From a checkpoint of a small mixture-of-experts model trained on Wikipedia.
Size: 8 layers, width 192, vocabulary 31572, 41.8M parameters.
Experts: 96 experts in each of 8 layers, 64 SwiGLU neurons an expert, 4 picks a token, a sigmoid router, a shared expert of 64 neurons.
Training: a variant of Adam for the experts, 416M tokens, 4507 steps.
Below are experts of layer 4 (counted from 0) of a mixture-of-experts language model. Rows are named router (the router's row for the expert), down (a neuron's output weights, with its number) and show model dimensions 0-191. Each number is 500 + 50 x the weight over its row's rms, rounded and kept within 0 to 999. Numbers have three digits each.
Before each expert's rows: a language model's description of what the expert responds to. This comes from a sample of Wikipedia text that the model never trained on.

# expert 2
Description: Sports table cells. Pipe cell separators and win/loss markers in sports results and stats tables, such as | L, | W, Chevrolet |, coordinate separators.
router:514553524538481447480567436517485551493410473434500517405476595516520466481620478484518425595461499541481525407524549517532567633522525422539439481546574476622449454580581483544471442431600458529483567470529464510462451495499523531442421519546435506470450512495504540450491449539459476454479545576410519596485532513449549471453491428500454463463601526462533550580405537432548503561479381462446493472484543520531446409510505553608511468463502499447475542534496495540550547578537437494466522462490563555600550436448513489570504449529442536465511539457489513480581456535444417503
down0:503581461538486555419443413499593414499536543510509523410533497486562507497439567547579462506539490498414472454460477506563507487410509508598483516494526482447467519478451422509546467472522551502587483363519426514476438536522483493494608503441541597553516604538399543520508481494443592556540530545451553517525553504474455447513517464479443524483512515458444491532447439417424511485550533462580560412554421618560428415497469556467528501478553483563374593504514492430547397491559450532439426435485505522500526555543517531480481572507521561532512445531460520514510545534420427540
down1:506530486495507516546408523466547502554549420435503474551497488478457481559527492484565526496520460479454461491508470535486474498530445507479545474577534590429465499511508464478501473453498505539533465279512502507542474775507517485514578530463567504429489454484464497395451552526451501574462450462481511471484420557552486512548533499432534540617509563515505478567536533557444598499492522484459581507512511429523489440514507544523513496504468520487447467446524436462443531588555438495430442569534452497542489425586488472540476528427410651483523505517509551562450538488473512491
down2:425510490496439411502392539500487519534522507491472579523498467509418458519613518530546506499491539495474561570444479581404555551434494515606551483519403522549517538473453538509543450524528419584428478513526519563404448517482572526519524575547454447409588442481543442421521349522394413507455598445561501493452555554460520468415528504511473483440430496519547461482546451460518414461450461493491498484490482505509511477456440538471521561461443555500505457516394441400460522470510547512471588503519490461497639540483482527492575547518510554437470477495414525483466446478599416507
down3:464456510630575573401396519428515521486490507556494408487526533464485513523465572510480503495522504569610472457437453536439484499501526532428556512433560467552581497582454452508415505477408535488518475481467439514526563535630520504562456535495419505560534536427511471436525555517454372542475474496534540495535500549514528579436470510479482545533450558470513441475552547472495609434501488474461435417528483533481500536446530535551457547416473402555389406459543511541416559518591532498432477474533523432495468461509508467503457633503481485497511539504466526457587568501498545628
down4:521514577573606481587512480475503422457516400525516515627564485491529496483511507385520565521473432496512453524464562525578493518498510511443503545431455540547415598417626484409464458510569453487465432531360552535495539435432508437426495468489447489435521543521476609559499526526489466528553443550446524544418529457485455569568563446533507482493535468572655513436527520503514489458452450580582572495540515454408499604449545488479492493529522548554472476519539570549552505474539520494450484477505514486491492424440509411483561515450554563586437568506520500540458509548506496496
down5:531414605514494506490499552503527571421488543503488527651481551387557529494411546467520524532466540570515406512466522529532482503453527420582453441393469405462496485560511429473478458538567462477514575601514494570454487430488431497531462493429579520489511495597501531581582379463485446543493489495468472449490464577474522571444491499520479537469561412563518420478474439510498396521440516516494492547523526562556505499460363544465481477428451511519501504468570611434529504466469513549576535508490503442491566560484534568488412416514410492555438476466496479572435477502442531493
down6:461437459510553603501471558481520597551439512538525480529496506491544456594471512512534464498508495513386539508501494511467528482377554610450485535441531484455538520534404488595566490527427509423481533452579502476603432573393523449482488524482493517523537483513565482576400597481438474532494544525493446423487445456441595459523526497416466497528591514457537534506533563582489528562510553524599475482459438507494441456349527457517496657507541460540479542565550426478464519494503500470417506529478549520491396517484432514526598575529409552526496490522499549477448484542448460485
down7:638454612562521625497485555455421493528465490429565451598507593479457536482597522452443491561559472525497465486446507557527487495560490474489538440387496545578532501502557489415449502548505546546486451633463581505476573499562482554492538504578596566508546482510549474494510474499543546432532489460554522569499546460442505534470457509470599472450500457617527483533515428552465476407435548543483513587437605480504525529507560560485538484456593442563484494456531507484488581427438566477452485542492470495528583445485444512475467506503532530497465549475484656474439470532528480470
down8:514467408522488576486579519523513564523395588515463519544515523567514430467420461490437509523543516504497545496548547473546472454514505602416505536513441581545521594612531519476495477569507484516477550674426515539586618297521510540510461503552440451453430399444464509501484448499458549443477474523528540521516480485496446491601458521482496488450573581425513547413555539486442473478468459499555602497559493454509456600522507466483530497427531554472520505568409497494449586409556482468513552531498534500546543521480463492440464520518432542507542503537528508485503564472479445553
down9:578409543534503484534422470458526540573423450495498583449480461452567457486457510590489507534431502571492552485465521398451507553473488479544433425498505455521585447515480477518479560475513496434502530684506494605440473516414538447521475504497525401493550644487494482553422586580424479614424446498547446464396514485558480472571503508476486554524478457487545422563528462501593537528424559502534574537540584468505536495549528471547591478466470480458480495467506387537423508435541468473500491488510514487438496387535516563522544588510525565523480480509543473448414532476492509484
down10:475645503518521431493460494527473481481515469571499459488460589450553421447469436449496534483446549505472478525527543441478563470518490371504487431563535497571552558489525575343549495502482536487471478565464444479427597364480494562483475569552574543418592463501480523638457409525582503483572476512471510554463459480413488467491428502474539526444412530483566373475571473478455482446445462469468449525492583478465503515523449526476517495521563539567538487548462462503547528471522513563412480551527505493454506558458423501498605567494481443548513533578470514499425440428487504568
down11:478416444430600489464494471532464514498519435499536494504503512534549558502545502534507538467625533346434567599451534460562507535525484564552516632527503470474493458499428483512457472447453465595493468540541513575485459624559641509459540494639585462654475531513429537428509537541450490502544498488440494437518499491508485526543504565436481441588506511480518449564531451518509536469416522465497476461461533422467523509505564482528462482502433491568534541534477456499435511399533433552454476562489458557530485527459546523524496558464493508433551518607411404533491439548490503438
down12:516461488532453553502508439514508477472478417511501487468527504489514493569493473623509463524464521580488498539591505506399574559486524555514542614515422502512549556486453475418511495447597461578462480614609454470467464399521473431523463546492543494454468485468545411468478470518571513447434492494506563496470435469497539601481585445466463444498386558587464422526417465550577445436379503535502402532523440488448462551597355491491456503480481510444521472515452487418567505500580471612505492590515502513474482421499511518516536416482427536514468523452468475455517510478567461445
down13:547525520565557526436487524480471494538503465422488479443463452495592554581528484426542464487568587567399486526436537391521384449470558522547550561466624534474441480489450530559537547624526529437477489389516515455526525523528537514553496483447447491569475489424490553399526540474521439579571509466550455489431456573539524608568536454547463443528543414432465532422518427445462482491521447449473502609516487531583506449506521523561436504488513477515447475528460579442531567539501494520478449496545430483517515426487538528461557429516489556389523452479396526539562532571528474564
down14:603503473493604542550429506513544473494472406475421480489537503506479509626448579419528557514561429530532486499528507506497462520524480507518519536536548480500557530528540394524466445467516534453469405453492408491535587636494558497480519483510525543497522489425432465309486622544484500567514540423447514473483380510507452531527450556443571420512502531486480529548518473547496561520545490570526456488617501483458452406500536530498475562477494429510472574478539436585440475531559566547427527606457505515530527521458576547456506490500532570528524579543422504528519470530470521607
down15:549602418430385430531480482391548546540452424407523539354500490483534574452556513553542542483559455557487483507555542448486486521500529461477452441452515489543431500439438517532449543468475470600444467486522552474404469398571463528528573507610509430472516534422501524527541477542505408471490417571450498579480504520589466500469532467453519520500550466457598512543566503441454456491463507471503649529469538487470550465556530448589545527525447482430477533575436458418532512468456499455471517392455424495549493470474479531518629529520528405441461490508544532519525505525485474498
down16:488438557553512504504560530451515445493515501573534523451447467490540504494533469528450464467512539529506429423447498456448541556547441452415519550513490522529543471530549653395475452467479477568443496625491531550516437306453425650523493541428571572497595438535434426553375470483583549412359542542524525483464521482446474442506542427513513531428492537506487428472527415436518470498489522484493497456400453505525482528488458471498499485470559564478514474506518500404471539491486491535502557491492553481568458463489486516569543536548531441440483551551544588431491533531472491480
down17:461599449530517551569586490495498450564519445405447443448516497483411450528570423467504574578485534465485546402563516524510494458514543480446493417584540486526480556493522546517635404594513448469491470441422496461569458520519499593521593453432506524489506542459568497477527589555458575481536512570437468535595499503567527630454484519414493491563516541551618576570503530493533503542539543496546519492479536489526459461588466495545514498450549447496484516604482481488441559522524513504452453450494457506565456376519504556609542538481564459495491539618451500487572475485524451499
down18:496449503646474497545534523575461513586462596637509542538573430449519536481470576482575498435540446438465418552497569445552488543478488559563543452428492503544456545489474541449497529551507445494481493473526425460490536362511493535532530533365474392498497456503357501583585499512513485479637509419394486545438568536474524457456459492536526514363493410487488469452471448477500508447546462513516474578494583577474458453519456513494508451515523439559525521488572550518511502477484538448492473529610482469498538527500453505479496514528495476480463414543542503547505536384529453509
down19:504416457470526502455523496562473584394548521401430485518480497431533532425524486491433482447516470497557459553491506523444512515556496496522526483569522509528532523424460408409411422483477460495487446763436446504410528547509515418499534421570366507432519509523439598531553581491566489458432491396555487539454469457523567482543487520548556505529517590495501497568441478560530464407530545551477502534532463542568466532498533579501498529519506506466567483391571519530537474484467452570527493469446464543559472471525600453513495473536479514510441513557481519541495445514537482482
down20:584627540498450486544483456506525519529423430391551518463447561483575487452637443463533560576420468580548519385451504454509603589505534505599481402530452493571495558579577452550453491497603464496502495454532420573452439476471577549473401511407512490380484563574511571493553401509451512504431492572456535475512558518470523514503537541468485479504519438526560558576514580505445492464406578524561478524533546480473530469553488510495501512553590454517517569461490404500500485513499419530494531524550494467524536565464444560533510489481517520456507562461556480455485513512555469530
down21:500416482524573503480543471541571479473577475436468534462571479509522441546559471511465600484486481464543511496509540561525499470481484430419567477507460404592541497478494543611539498533450571574541529609505558437483406445541497470566465594468494498499560485453483540531509575464453602525500551463561485508390625442515518575566531490450467604430573443587532456503450463635464573465512462523444499537456497597452517514461586461522591413463505398494516518494538470472450530441464479504470502449538447450438485508482559548533480530487450504470511541546480440422433512536522374487
down22:548683568534516496446556511455473454425501428557481427498480563551590477477493433539499509485403510483521420476518525459494512540488537468480478505542489474513510489525554508479537479519543540465528549660506466563420494507532462451535546500498368451608506503593517575536598536480435466479491539455497536411463503522395519522512603602468546493495479459523494454515475627525428468508519455445447460470506577571463502558543354484498508625506500584497502494493568531561438517515537489479457522531527594467461516522450495488455466451503425502578469413396485513488521527531493425475
down23:555408597543467397486424564461499630549471528481464614561447507514547586511499485499505441556568513469481470404445462557468556494493474524523423523471561455639489469541515433440570528512533470458465562592550499550456436572489551549520549548521472572460544509443482482376546461551473505444528490489489461449471547517382574499472518432454561475493509513421458509538465590442446520479503513413473501456507466511562615564476523458453505490479467590522533547413527491494495434389539389484485466494497478587550560606528456487554481557532562484443454477521485478480460516553456509525
down24:543478456437546474523506538511582517486577475379494453517504480489471534536425513429522488484576552499515588460463429487533417563532441570469516517577531462442481587463566414524553476464460517498444433517526464441496467584480516458545533484508428530534485595448519494499501661573509501593515501523555441411529513568568511495592532536463458460510558564498537562524532549514483493463554542569605532406472521506505475594504486418567371569526455484514470509581436496611491472533555502471431410478532504501465541468539531503467530511463556597494577420430463366511525461530484449480
down25:485563513485456545491545452530451535478477557457512588500529483573530558428530505551480472539521500466440484506422460443482434428473485531470556397516532605548451445485437483529444600484467531428501476279476519446487525481494496451487507578511555440506497446501531426534479432516619552509415587520480641514449552488464505360525472495486583518518519510463481547531480439539470527518422470545480479489517551618512449406460520449484450497450484389529455506528500398493476527553465541484547460488556542480367441515567511461456520424416494405470463495513530532484500493490449501494
down26:510425442504410503565536503524500474452460472537469603544462499626494545455533591376450451490535460475465561519465544547397514582560469466493438528558564488471518455539589430492445499441407492572456584568526515483483469577453557521504468475468519514422486500525605476322481502514515486514537496461485464488465557468518544473468524539436536473595406427507490545529603441567522558488492482467481463467418539451414531476535560564573464449581555503434578483558506449565516471518525510440405540486519513448571475403501511483438538503550473562463500469464421524546484407512448488497
down27:448483499435503503464432466457549496420522502369518465486509433556451417548472564513500520460518588554513545526494490559465433616475476465429500514524448495480509577508482440561479464485501492477456413675553496485612469712517506503452481499573564449433519533492532486428447634515449484544519490511501515474500559453495516522562521517504498456542599605497486560472458482465511520478453525457555549535554463517453474519480551495515460526479472493458489534545453430527500459478537536451589477463449447451511422392461542493471495590503516544422442499501406430481523388532446584464
down28:568549474530525488462563513516462492502485551463528424459507473547506573444608499458479505450518558508466470428468482453549485560517496539427496542468501530446490459485473466558504540555516406550513480564442481591489410298438481429483474463505531466446472427495452468624509422529438571494448492369493550524511562457500458410528496526524525470495508405505410610525525552533545424458572457485475462543487491555459549579455473518491540504531440633413540484557513545425500540525464458546560574526468442504569490572435506467513529473522480364472500462462496536557505438414514425481
down29:543580538512509496524544528485570378496500467499464429438519417447516545549531509478461450472534487411550518561524531503543554503489492545554460485518502436444534439513481445503456503550468508549465482704490527527446650358449421592508488491461440508486530468528537503524432609463651528547537500509458471471517563497424482449472500568495584459561402525533469407434435458512531421468488476502578451532490540467394537582499476489456511442602495511521478561506516534494449458523474615501555424523539436491488464550526455477450419518477487489431483526510533472496509448427492524538
down30:466460462484510541592467546504535585516531577523536495460519368452515441558546574571466544466394467532525523508503410492471491520429565569546515467512542512468539534505271545471480488554447507505515401357503498546610427526459567534538449539458529525430503538469555464531415509532523470504476459547495517476492494539431475577450430453421537524559433518565477455502440515451450539428577515495571543537441444533486439487517622517487576500446477561449514527467567522499470497583550421509453433417495523480488504406512502480512556557457564522549504491485542444530500523464543440517
down31:492531383473515560465502482462498451518483492483503530515551495491461481585542501438518511520491497491524524587529434541421520414496557394451534553588464437589521494496505485526498502526385428508537420461537540501541386443544542517521488484537559567486494509504544534586477576435516499512456521494434437560570514520464567486511470409527453610425527532570532520507485583549487480581511549443576504481402498463461388455468596476582472501502477542607434462422515540504433497554448554472527527453501485493496555490471576542629504555522461334485556521566583506489560534424497512416
down32:473478489515539457516524483548474499428473552512380524540440522482505586471544393507482507398449529441518437590476467536580527497468496500569503480438479430462492483458501462473449499566509449526452503400506422516451461391463580533520495497512495428580537476452459508480441424425605457492572530528492612488525505506471423494513493513522478492418504443566440488528415475533534535498395545456398507483496435423525466536507576628546491571487518478509577402456468547448549560438460483521673483469470491540543507551449584516589470545565556397522478557526480497448487496562547549481
down33:480459484536495445465561440539476467405492582490486489512575437441425381488630484552476534450502405436501509518548464543517514548513458558520493585362435472577499526510452558523426437515529513482471532550499528708482611516441442508454463358474501459537478442545497490481441546465499563472594427560502567557454530510562501494443562528403546536522532438543538460529499559490419459524459613531526490519482528498488465451554526504459423518554509544547543440468499504475515476472566486549597527486529497483487533496525476570541466482445485480469602475446517515490383531554531509502
down34:505585504539479428482542573497552530524477418468490487556551637465502523597419535521536479552521433539534500497502426554571523399409525518468519577457524575402515460507554523562417533492564605478496401483495498585548515453505506570516457505495451482561431529409507458571448603509464427597552450447505463435593480503529419601463472498477483473444492555462532504500571527500480462471532460456527508469543427428493442582506499527465558529516468466539465483491577533543457471565441581581504594559471581513455511601503474535554437487568463569430526480551561444514512531543428506549
down35:525515518527452479474557469495460446538433510506490536474557500504551420539472412478490470450478480492458473420545452503506507448474473503363514497467445545481506507522419545439441491541482443520618510303544540634506399419469520554424407476516633474485421477468507546443441544498500545457508512497587585506517470518524512485460530518514574538453566492588536470487565514515466584545461538453551511474496609632481490448472514497579393466507521490487492411523491516561460515549499557497551516455448569577471516482492450421599516557434523413486516588484531490531451537516491440523
down36:450522536633482578566598538497462489442529627459652455463507423511531525483502382454421479535489475524489402554497486487580413400455521493570525437434482509488566445453535507540485516516463552486472513658485494572560507290555490448486491475490547470454495448522510566497505601433507568449561451473571520485522496440533529534493524420551479510473451542517536525460552451526500457519597561489483572503483460418436541493546509493511590540489547430536458462481469503581476467474508532437553486508536511487531499550551444505529499512524526453433463529487496441501460469551542566541
down37:521519472499470509518510485500547520522448368562423519505505560569521615433558572537458512523506517566524616465454470379473443557547395502405509466551577446497514491561548436545493493504451451483498577544555489424523476678529467531406447482461382494483452617529451536344447456527507450580390529523399515418532579498525557502478505528526484520464509524461533567517515459474464543520489499560487562475539485470538468543579538505506443523488408482507518485545476451543541505453509469455428588457499518465508542520466561570411559561475502468515504466472512499479512506446431470533
down38:457447460551569505529395386542490491521529513464500489384560621445544477526462501554450455438529574496633549468465487437593541522487485437532483431497506439501498446561636497580486531564539541473414533358480557452485484714562405527514462461570519420518473492469432375471483476536494496471534515488431481588488513476585492452481491502476463448475475494516460433456543543532502480494499463452545458518590475534582482461497471466520494542491509449456475529575436505470534463497465500515514523478455526493512502563524471542489542547451513533455570519588479494408489491601544524482
down39:442572512477431472490560435512476468440433536460422539515402474483479436427442483494493503542533477427480451519616507472543511403414513490464477525406470444513552482599528513571566478507578503527511507463610524468459549481548541539560588405542510412544495399583447440521605647439477479499456523476558578541564460521494502508482546477427512401479478501463539598451438418521444473498582578442507503419516509605484442452441436471535511589570452543582519473480469474481517504522501513532497537425485477467445449495435498456492460432501441539484553498506504592461444515561485459525
down40:524576508545538399463420488603540534449492401421506481537550530480492552549474560430498468533588477537482551510481531505472479489471515517573555503447532537555481578501561440517454538563514526557487472312477445558499482611420561470446570464482548500547534545477517452446583509515466567493501559549531514517463452514507472529500518516533480428395517490580489478457541515564510559467406562481579448557491458498493526452509566577464566488568466457488445522414468468632463502423442587447516420501614545473482532531453494465552534506536471512557499436412429563483494477616442453474
down41:527656477510560561510460448474497435437550390456471521527548613514469412510461525453531465497443447470483509522606473576405572538478443516450477486458509462522614497485460508604504541528428465504507519615517459530478435442433584525501464545460468557555463561462509514428434445457495503500493446430457500476531416526504453405496470504458461471555522514491543516634574546464479568556454520552477552428569490509502397454491475448525484496417469508517510461558444452539529512446648406494563489544511486525503448520559430529489504491423488566511523563451530504535471375521494452552
down42:500485463492548429567455513477544507515509464532450512607549522423403466536546493523532497545533435331519529561517486484447584585482569466526518449586474455475517505377474498499572498408522472406478528339418471497456451390470500449495594478478614427455522527481468594482473521534474430537553570506451536480462514494492551507471529571444499459518481495464571496496498571487539564543416526509523495514503423357450498543542464552476379479474448564556496473510532433519430504495510448492413442461431507558491526489511523520540513473588511519561469495473409404547525509479493474457
down43:470507460493569535442559619483586544568505541477547477514518546477590496470481612584448490503511583519496540487488440554450535512533571541466468390598505490461513518519513546507522510482500526557468513400503582377575497706488455478525540496426489562548468507492512502507497561553457456493435499498581424497565503505536527548538431536492541471504565596453541551410606455459602436532527403501522529538480505510474590488594473468470468596413545466510500408456420392421510510551462458525498478507494485462484492506555562474475472514524444547422521548470549526530524521454493499461
down44:538524461472465586555441453573442446480561530534496574482594503498455453594420582560474518479493468482555444512515535517540595411495459474449450493558412438507406531437482493473475500524452497494438567606527413509459585527460525479473458581524549496524446473529518505419445415450418501447478444566506639462468546503535446479503559490462418465489512549520562535401572507499558495524583504481481540453539483453509480488443505398561440521555587528541570597477511499501597539603496449551574564525508438495441458451542518512559451521465544458553488523533481488465556537460582407588
down45:416523552449523597504573465433520563505530492447562514539488528512438433519429562493556518464539595561511506449505517516471559503453520557504560500480467538528475559475475466598484492528500511453525413304435500544556510451487482542561504540497504599496423507559491505517585459493462523470590560422448477462590581522526523552496535535479408445584517475497490600556513589522417535458553518528533494471515459506504480480458491483494504595521439519513477480497412409535561489545479497546607468388507547543409504503494414424551502446498397527476593416549432410504512500546469587513
down46:444463481463455463463493428527452571439462544498547549430517400546541461479520553512454523444505488475524526540499561551542574522533448493436461478597403445482436510507559596505453511536443405509511438464473604497453514467549484511418511495560424475548480470594417487299554452538476506494381563551522559498507562438466497415442545507501528525451457541511621427460455466555521437469517483464511501432494517594450544521519511519487463580467484520484535499554503444545541512519492480539514492591470407615509524419528385524421545502521497529403501427567477459447503493564471518507
down47:422355473546479569393463567570450525566527530495423541446505500543523455459482505567535457487509489539502447507510529508532470502544484488457541524479516456578572490456478526431492562496535554488409410514557505535573548455526413407540390564539498502469463577483482475537533491429491483483494495516568523533467506544418488515514578617516520587488484474530428535447477472538489597489482390492521534489442518419567621442542501467421510600542548470521544441366541469442523474512475552501546458523570511498503606523580387519516557527535447462570526441461497451467486564408581490542
down48:449412508506451449508553560446481543527530456539441519466474502486562474548425481519575429478541459422457486429466518521445445489457512539496534542443446523469451396463589531489535462505600493516461527625592480409537438605550519532586468550522448409512538494490464482534478538506498492492577544529521495519555460501561557489507424522455552491554496541498483479544575374571619527412545524443520568473396412480519517494497537550498407463488477514576534453409356429437469467488576501490434496656487529522469469441535504509449546502512515523568535519528422521516583500568493493467
down49:565498530498543506496554541485445411458517517491462457456500533417503516493451501493490509494541462576499495354510517475436473518502513523562465558567507486546386565522469512563508531530524574504457636419470507509408490536475461554497575498481472451517573492536545534568571590467576487560504497547458575567535453496565494444457537588563510484549412451537459389542508532509478458502525492540478486471443454480577562489539408442503474621456441529486343449513511464536494538494496571462551431526423442551510557437470396532505449550481458488466574389552559475483565540427564430573
down50:496521542459445451502573447497516520552478379486437523586487526458444568572570477546499417527501595521561475470491509540495468524399494500478454445517523481509462487522464537503437427364460441581519505449565558438490412419587573484552540485432394499520503425471554586440543510518518452485498524472447503491441527514449505434424590554486536490508610495477517431534440507471430445497491523409515594502402507543504461536542456544513481427387498574590523575479503561502415503523487516468401544543447483450553514519529481464434547489575489518487395575427404494540561464457512492480
down51:449569470518537404549545524504487498497570410522456543525540534568465505400506488508514569481552503508499502514527443508546454522477517503449499459523590481384549553505508513527569519496438527459490484376460485386496408688573372487470447463496561560524552420495516430562498590535506538512522452495487531488494444466537515521529467444463482476515556527483522500458428553460451524447495508558555462483609444534513508681453479489492479560473503582466537511522503528388551564441493418515462470528526493549470433552444539476472444573512624529512560471544523535513521471598522524415
down52:559511471474492523554582487500508581485480460486464417525554608428535516477468432486458488516594544475397437468412553494469539458456501554527574484467470565419520468522462461561479449575504482459468430556622437564569498398439575479590496502457589402557381568469507484544499541498554560527475542487571451438533585515588501566486501490520499545548517379476450492535442438537476542532495547524462475481524502434550488452579551476552461445535528424484524481472570536538555518480444596497572452510515530454552533487503591414491497607476470513482501563475601517445434446462474424502
down53:560575551454396447553437412497567515536501436471512527536498528453485524510625534473477442519545439430507569492494491506548453446531438451515509494589555513552459485514526520468475513559489486571537509139472515486500538520503487433544510505497480519511445464433450567424505503480548517556510564515451532489470480568476512480467454524549487485548562592475525464492489513546484483517506479476484497466488560452451569491589548450486449476448469470538446437520586396548502457496543570472481420459500483526523594456501510441490482581490544410496457503490521465522435472491503450528
down54:419482468504518513483435464541465604520453464531559556509508540446541535462538525489432515586477558456507453532552444584542528560459410472544528522420544437373528556554390512564502514519450582517422472693517457485537449577383476529508529557497529466548540482408514445523437482433463470516507426550495557437462457497566481541496557502510635487506521565395459445550512475503590515495395438450476446551526442482524503554513438487498560491624512486484530471497430509478461448510477482557482508601481518443457487573533458458585518498519486466550469501539424558510489463501521512422
down55:449441473581508446498530515475500519434469630575519518447534529525503472491440444418531433548467554526443456521524501587505596453490479561502471553433504463403579372424399524438566545590482529504482577543436503565434484416453486428518533457445483472503504580472573465610514439466521403432535486450495499424459520508492422521554502470535475499469430397469474527480452566490547460545471440556454414543465501474518539539447412486548484597550485594508566486447525506490640515447517517566546436528484519492517512486459515474484536419558509398536473560446491482573521457569479500493
down56:484549566500354503547448499470467468567439592535469472589420558569558539472515508503498485446457545588518398505485444450549423466454493425515426576437545478483526449486483549502452518575572471468520469565540517478391532556484523487561504553473435514526578394540601506515539508500568455467485489463514487504519430464501485486640589500517512411475487412481521513361516455537475409473524548400427483580542489554470567588536504492504506449425573501553543486475443548434475463572396481526587528535464550511474479539506543471518479512531508518477532422489495565497465578481540571565
down57:509463434407449519555532422460428477413455566482531508486466571501453405522493484498557546459408492475473449496555490479459512529584449422552392421453462428508465438550528452462533503446478440579455532598552488557485569516439469482497528472566444556486475503503519544553457408479451545571513608505438509375444501550444434442457558519430550446511497482540563451546464631516472461577497477465403568364543585463602574458468492402481497443510573487452527468550508420506558494483475477527511540529491498521469516463426481494456526472450506498483480460391420487539487527544487529513
down58:509545588479636425520453400484509494517539470457509477478508456585498541501486414507404386466491523464499521523476401542568503516568484503403535622456541501619544604569453499444454506549532428524518499560439481504436497510488583441449454514501585459512542416540514519471548503458438518524458495486482441550510510500464481560525537471481480476473548517578426457557484528492455375459531477525458437560471591460467519562541497554597428525465560542434436663448558538490492530478525534525504502507485417509557503475504498434485493520430545412555471442458476564494541457541475405586
down59:447570489544465498560490521508561521540558495527565512461515531425496449524581417585471466507483546510623543628552605418470599465512498568489466497477494421568512522457412483474611509492448517539473411587453485508503468406422539473509473536528393434510556448404530480476502450444536498482474484456471530517541526542504410558482505499499515493512440465409446560490509535447487511477623479433473481501576485454541422492513562521519479563507473434584490478428550481536576457490495564412524549434598465505519527541560518555550411471524569551582434461434596489427521498566474502564
down60:446494485403451498473483495458555501503502454440489555460517517506381448532389515595544532411416490453611467517575533558497544486509494455590525578587473492500499528535615456549517527506444504556518385434504520491498490265451550580528571376485459545452456590516500544479509436484484524541483546505475532496625512456465492524470497498569428504571528623522570451512470449555519555531448556505489487517485509545491540539583455395518450501500477552495462490536471467523466399530492499476447553591503441454463512415475471509502474532554468459483466478537527490526495474551522480462
down61:573487487487532446613533492548546449496498430414513422471494533529521488459547555380581480456455454497541555450462508496491439580514451559527534491513564568490435467437601542501496482504512468623524533451537474452535531656497556479527544529455442496440510565490569553452562463522458521559474535464530443395451511505516530478436536579473521467674555546516528496586563484546385481478542493492536559520440508473451571460586554401468567454505433526463426516576470484557473459449552524516485513495464577419554530457540551537463544458556456572473504470439448469567549440508461475495
down62:521436416567496545449618560453528516506489466490471540514496561537507527484469424432516509496566550564512445457490514571548385549576505488517579449445617578449548595473567466465464533563498532471503480656472406501529447536464482567539577511542353399472554512463516497503473448482487433441509482552482476566472501498449487503455452458512423544557497466420505486491554536558500422519554488520554503517467601483561556477476552470516482513465553444499586488527561458527498564580487590451468477514458549501591409386503491526547456542470448550466496534500485597535475453609505447541
down63:519463459426511530465573461525551516398573437388527533466516461518452436555468568490576472517541430556518546535553498483497577544554483549429478518516506532513518490483519531535495489468365482453419481541481479399427503365468556528414489520460527552545547521485541550523451477532441509470491514477514452496469443494574529566481460524498447494519544535491581543477602361522494582455454567465501534460460548508430426474501438424530409576509604495481552455574524434483535518531565441494431508539452399515472492457435518527631433484502497585543498507390452511479453470522516545372